python train.py --n_groups=4 --lr_router=0.000684 --positions="rope" --rope_base=10000.0 --qk_norm=true --doc_mask=true
Below are experts of layer 11 (counted from 0) of a mixture-of-experts language model. Rows are named router (the router's row for the expert), gate (a neuron's input weights, with its number), up (a neuron's input weights, with its number), down (a neuron's output weights, with its number) and show model dimensions 128-255. Each number is 50 + 12 x the weight over its row's rms, rounded and kept within 0 to 99.
After each expert's rows: "comes after" lists some tokens at least twice as common just before its tokens as in all text; "raises" lists some tokens whose logits its average output raises strongly, later layers aside. This comes from a sample of Wikipedia text that the model never trained on. Tokens count by the router's weight.

# expert 11
router:53 43 61 34 50 61 54 33 58 39 40 42 44 54 45 53 38 41 50 56 50 47 53 47 50 59 43 40 56 40 69 55 71 34 50 48 52 50 57 65 46 57 32 69 46 65 45 52 42 49 39 72 56 43 41 63 43 33 48 61 23 64 49 39 42 61 37 40 38 45 56 65 33 64 61 60 43 50 57 48 60 50 38 65 66 62 52 55 26 48 88 64 40 46 52 56 40 57 52 59 51 38 66 43 11 55 49 58 45 60 54 58 71 65 12 43 45 37 53 59 70 68 64 60 40 47 49 61
gate0:44 65 68 47 52 48 46 43 54 59 59 30 53 65 61 34 48 62 61 55 39 34 53 38 67 43 67 30 53 54 51 64 67 29 64 59 43 43 58 61 47 59 48 37 58 52 53 41 60 46 58 65 54 51 60 39 56 39 33 57 26 17 44 40 42 66 62 58 53 54 59 43 44 56 53 47 53 31 38 34 52 38 76 57 49 40 43 60 55 31 52 68 44 33 51 46 53 29 57 54 39 43 42 35 45 55 41 56 37 37 54 41 69 48 33 33 51 58 46 46 47 61 51 45 53 34 57 65
up0:52 35 51 49 51 44 50 53 49 39 46 81 41 33 43 59 52 47 45 45 70 50 53 55 45 56 22 63 60 57 56 38 30 70 37 37 56 56 54 47 64 56 45 61 41 42 46 54 38 60 44 37 49 68 37 57 28 60 59 54 67 54 53 69 52 27 39 29 60 40 46 54 65 31 46 50 63 69 63 60 63 51 28 46 45 59 70 37 49 84 50 38 50 63 56 54 61 79 36 61 56 67 43 70 43 38 52 47 55 57 57 58 46 48 69 64 32 67 62 63 53 61 50 66 35 47 62 48
down0:36 37 44 52 55 37 58 64 39 63 52 32 32 44 33 37 46 34 43 71 63 40 45 47 49 53 52 48 39 45 56 68 69 57 67 49 60 79 23 36 73 71 39 57 32 48 45 58 47 32 46 34 64 63 31 44 44 61 46 40 51 58 49 45 47 65 61 21 37 52 75 54 36 38 54 61 45 51 69 42 61 58 50 53 37 47 47 43 40 57 28 36 36 48 45 75 25 44 77 49 47 39 60 63 51 57 46 58 46 59 64 60 30 40 34 36 45 59 60 34 54 78 67 56 29 55 59 67
comes after: " a", " the", " and", " an", " to", " as"
raises: " and", " or", " A", " M"

# expert 33
router:47 33 50 45 52 58 65 34 53 39 35 47 56 63 55 48 40 47 38 54 49 40 40 57 70 46 45 38 60 38 58 42 58 40 51 44 49 56 57 61 63 30 32 54 50 61 38 56 55 62 46 45 71 72 43 66 24 45 53 71 26 52 46 29 30 58 33 49 33 50 55 61 27 50 59 53 53 52 40 42 75 44 34 48 56 59 63 65 33 49 79 61 44 53 62 42 43 49 59 49 47 46 54 43 17 60 54 48 52 46 55 58 51 53 33 08 38 48 65 48 53 55 50 62 31 43 59 62
gate1:39 33 42 28 42 39 47 26 44 42 46 53 55 36 62 64 51 52 40 64 31 33 61 44 50 37 46 46 44 40 59 39 67 66 34 59 45 62 43 61 62 62 53 29 42 78 77 28 71 51 41 33 59 47 55 47 53 48 64 53 52 45 51 33 69 28 42 46 71 55 55 66 36 73 41 50 54 64 50 29 62 53 56 61 46 56 55 56 20 55 44 63 44 37 85 80 60 48 53 49 40 39 57 49 37 64 59 55 42 41 51 50 55 58 49 52 56 59 52 48 60 45 46 37 63 47 46 51
up1:55 12 52 25 48 57 50 37 63 38 36 54 39 54 57 38 47 34 31 55 36 28 69 45 54 45 65 75 48 51 56 37 71 54 30 54 54 57 39 65 74 55 50 32 51 52 61 47 59 53 66 37 52 45 48 41 42 52 54 62 42 65 41 38 51 29 54 63 48 48 56 80 41 60 50 49 50 51 32 42 56 35 72 44 42 63 53 67 34 52 43 57 35 44 67 52 53 75 67 61 33 40 38 54 47 52 45 59 76 45 49 48 41 59 45 50 48 40 35 43 55 43 40 62 47 47 43 57
down1:62 36 41 78 42 54 39 39 54 62 40 60 48 57 22 54 51 75 54 47 54 28 55 37 38 34 45 53 50 55 53 52 33 28 41 46 69 54 38 36 46 64 43 51 38 33 50 65 43 59 49 27 31 47 35 48 51 66 45 34 35 37 36 70 65 46 63 56 57 51 36 48 40 76 47 40 40 46 55 53 45 41 52 53 53 76 60 48 46 25 60 49 54 65 61 56 58 33 47 37 43 45 45 48 31 60 59 55 74 50 24 73 45 50 70 42 52 63 47 31 74 48 56 42 59 28 50 66
comes after: " the", " a", " The", " in", " A", "'s"
raises: " and", " of", " to", ",", ".", " in"

# expert 68
router:47 60 78 39 58 53 67 41 45 46 41 40 49 68 55 50 48 40 49 52 59 47 43 48 50 59 35 46 52 57 44 39 72 47 38 59 44 48 57 70 46 37 54 66 38 49 48 37 64 41 53 64 53 44 45 47 45 56 48 50 42 66 48 45 43 34 44 51 39 26 51 53 39 61 69 73 59 58 51 47 63 61 39 53 65 74 56 53 38 48 47 46 55 48 45 53 59 52 50 58 59 45 68 48 49 51 64 58 53 43 46 55 57 70 19 27 56 39 56 61 53 57 57 55 49 56 61 76
gate0:50 64 59 39 55 48 59 54 59 33 49 36 28 67 33 53 41 57 63 35 50 44 27 38 62 56 74 59 61 44 60 56 40 59 37 41 59 38 53 40 60 53 70 46 68 57 44 42 33 61 37 30 55 81 44 66 55 34 39 51 46 57 59 45 46 35 40 62 55 67 62 45 32 29 70 68 48 42 29 68 67 48 55 51 47 84 33 44 46 37 48 53 62 43 47 50 74 51 57 27 63 57 50 63 67 45 44 34 38 73 50 54 64 38 30 40 56 42 31 54 52 49 57 35 41 57 52 62
up0:80 40 62 61 43 55 39 42 22 57 59 50 24 34 51 45 67 53 43 62 68 63 59 37 44 55 55 37 63 30 53 50 27 44 53 34 55 45 51 48 61 64 40 46 52 57 57 47 69 59 33 31 50 27 53 57 55 66 64 39 42 37 52 70 48 66 63 28 42 39 46 39 53 42 62 64 44 35 61 41 52 73 49 38 40 41 62 49 47 62 52 45 52 66 44 33 39 48 58 56 41 57 49 51 36 36 42 56 71 67 49 45 38 47 49 63 32 47 74 49 36 37 69 60 39 52 36 41
down0:50 71 55 30 47 31 58 57 51 50 50 40 39 48 49 45 59 41 34 38 50 60 55 75 65 28 50 73 62 72 54 49 40 44 28 58 43 42 62 67 29 58 41 64 62 61 55 45 51 56 48 42 45 50 32 53 69 48 56 61 58 56 57 44 57 52 69 59 37 67 49 55 43 49 60 65 54 51 36 45 47 33 70 39 63 61 77 66 39 34 32 40 20 44 57 59 79 37 43 60 50 51 38 40 53 55 46 57 43 34 46 42 37 39 62 48 42 15 45 55 79 66 47 38 34 55 46 51
comes after: "\n", "|", "-", "Personal", "Scientific", "==See"
raises: "\n", "\n\n", " a"

# expert 46
router:69 48 63 41 55 54 51 46 41 47 49 51 43 59 47 58 48 41 36 73 59 41 52 62 69 54 49 33 46 42 83 53 74 51 37 42 63 62 55 73 53 29 43 78 44 50 47 62 60 42 54 59 66 58 43 59 35 57 42 61 50 57 64 36 41 54 50 36 41 36 51 65 50 81 55 70 39 48 56 30 56 33 42 44 59 62 52 54 41 53 51 52 43 43 51 44 55 64 57 59 45 38 63 39 47 58 66 50 43 58 62 51 55 63 09 41 50 30 46 70 70 68 73 61 29 46 61 60
gate0:50 48 46 39 38 42 50 33 45 48 61 59 51 42 52 63 58 45 37 21 56 50 68 73 72 44 30 40 57 73 62 38 61 46 46 63 44 36 55 66 53 44 55 45 55 49 44 43 55 49 51 47 42 58 33 42 54 48 81 60 53 49 52 46 40 44 47 54 65 54 45 34 45 35 59 57 38 37 64 44 51 40 43 46 41 48 55 52 57 56 48 84 39 19 39 60 46 66 81 49 34 77 59 61 55 37 58 54 62 40 56 57 47 53 42 42 66 37 43 54 56 42 55 54 38 51 57 34
up0:34 47 44 69 55 50 44 43 63 50 49 51 39 50 65 44 68 61 67 69 49 23 66 57 38 46 65 40 62 51 42 54 45 61 45 51 56 65 33 38 55 48 57 62 31 57 71 31 38 60 33 15 45 47 42 58 58 48 13 52 54 52 67 45 56 53 51 31 41 62 39 55 51 30 38 49 42 47 52 50 32 49 49 56 66 63 50 34 49 30 47 35 42 62 52 35 34 56 28 40 22 47 42 54 45 38 51 42 38 71 43 36 65 61 74 47 41 27 43 63 43 54 31 57 59 58 54 43
down0:51 38 18 68 38 50 81 38 58 38 65 52 37 55 71 56 38 45 56 55 44 64 59 59 62 36 54 53 18 68 40 54 48 36 54 44 69 58 54 47 50 84 42 61 57 46 55 59 51 52 55 45 42 50 66 50 46 47 47 58 35 57 82 24 49 33 39 31 44 44 53 40 45 80 58 61 62 46 62 47 61 46 46 60 61 29 38 63 33 55 44 56 52 52 60 63 32 40 41 60 38 53 42 61 47 58 75 53 46 51 50 75 36 36 52 45 50 59 43 39 56 43 31 39 43 47 53 71
comes after: "\n", " |", " ==", "===", " =", " ==="
raises: "====", "=====", "Un", "R", "E", "SC"

# expert 8
router:62 61 62 48 60 59 52 37 63 35 50 40 36 44 47 57 44 46 48 62 61 47 60 64 42 49 52 45 58 40 52 67 59 43 50 42 78 50 55 57 61 36 46 61 46 66 44 49 55 63 35 56 59 42 42 56 44 55 44 70 30 61 51 36 47 62 37 24 49 39 55 50 31 56 49 57 44 47 56 50 68 27 32 60 65 66 63 54 25 43 73 52 39 42 45 52 66 64 52 57 62 19 79 38 19 57 61 51 44 60 51 59 74 53 17 44 44 45 70 56 57 58 64 54 49 33 68 55
gate0:48 52 45 47 49 66 56 51 74 47 50 55 53 65 70 65 41 59 68 53 61 63 60 57 37 44 41 66 51 56 53 76 58 49 22 58 48 50 43 65 48 43 32 65 41 50 52 41 60 57 29 67 46 50 51 58 48 38 33 36 46 57 37 68 35 19 53 29 42 52 42 27 57 50 44 52 62 57 50 64 35 54 38 59 71 54 35 51 42 38 62 28 31 62 44 27 47 30 44 61 42 63 39 54 42 61 63 48 55 55 41 37 63 27 22 36 62 49 69 51 78 55 48 32 60 43 42 58
up0:59 57 39 43 56 62 48 40 57 48 59 72 47 55 49 56 32 68 60 54 57 65 58 37 57 42 50 74 44 54 47 75 46 58 17 60 50 45 50 43 41 42 32 65 58 45 63 41 54 54 31 66 41 41 46 73 53 38 51 36 44 68 37 71 38 51 57 27 42 45 52 38 44 53 43 48 62 59 42 71 33 55 43 52 67 43 53 42 46 38 63 29 36 60 45 36 52 47 54 71 40 50 52 41 47 59 51 46 41 42 32 42 64 35 39 40 60 42 66 57 87 50 48 35 47 21 55 52
down0:52 44 40 47 61 63 65 66 32 56 28 43 43 63 61 74 37 65 61 26 43 58 49 38 32 35 60 58 41 63 48 49 57 43 74 59 36 55 47 52 57 50 47 64 61 57 25 49 56 29 64 43 46 39 38 37 25 64 63 55 28 50 55 54 55 51 59 55 42 49 43 53 55 59 39 44 60 49 57 55 53 42 43 41 38 57 44 55 29 47 44 21 63 49 45 57 76 71 41 29 32 61 62 43 66 37 42 18 57 56 62 37 69 52 55 44 21 52 40 56 46 52 47 50 71 58 50 65
comes after: "-", " the", " a", " 1:", " •", " its"
raises: " and", ".", "\n", ",", " of", " for"

# expert 73
router:46 38 62 49 56 71 59 50 47 41 48 44 40 59 59 46 47 31 42 56 59 60 55 57 45 52 50 30 57 41 66 64 80 33 58 42 61 59 59 61 42 22 36 56 49 62 34 67 51 41 70 58 68 53 38 71 34 59 38 50 18 51 51 43 45 36 51 40 41 46 51 53 47 64 67 46 43 56 60 44 74 57 35 72 51 50 67 50 41 40 57 51 59 42 47 41 59 46 57 64 60 57 58 45 45 58 51 53 42 52 47 51 53 51 15 39 45 51 62 67 73 49 68 58 50 39 49 72
gate0:51 41 46 51 41 66 43 53 47 34 49 50 40 47 42 27 41 61 71 37 39 67 49 47 68 64 55 60 67 29 44 58 58 62 15 56 41 49 63 54 59 48 41 68 53 40 53 49 31 47 66 45 33 54 50 50 47 48 45 53 52 65 60 59 56 55 44 52 11 35 60 32 47 51 61 42 52 64 51 62 40 43 50 65 61 46 52 70 43 35 53 50 43 71 73 61 67 45 88 51 36 63 36 63 54 36 44 56 28 52 74 55 37 87 60 54 40 45 52 33 32 43 64 51 37 52 48 46
up0:27 33 47 46 71 67 38 72 55 46 71 41 60 53 62 48 63 76 52 57 57 34 58 37 63 20 52 42 46 42 71 53 64 55 27 57 54 37 62 46 52 40 70 62 49 64 44 44 41 54 51 37 28 66 59 30 48 48 34 50 28 52 52 51 55 43 52 63 34 45 44 48 55 51 50 50 32 63 48 29 43 33 66 71 48 39 52 58 24 61 70 35 49 54 58 41 46 56 58 61 59 62 32 73 32 33 52 30 50 46 62 57 61 81 53 39 39 59 59 46 52 44 77 55 40 56 49 30
down0:44 22 42 67 70 48 45 25 46 56 57 50 45 46 69 57 44 55 57 50 46 36 51 68 43 53 42 48 46 54 49 50 40 46 37 61 75 52 56 56 58 42 33 55 51 46 56 33 61 50 32 47 38 46 53 59 62 73 29 49 58 40 34 66 58 57 52 58 45 37 42 37 38 44 56 31 67 70 33 70 45 45 60 45 55 47 49 57 56 33 55 42 67 68 63 46 53 46 63 41 46 57 22 57 51 30 44 62 40 40 45 88 49 60 46 67 59 44 43 40 31 50 55 47 42 62 27 46
comes after: "\n", " in", " October", " November", " September", " August"
raises: " ", " or", "\n"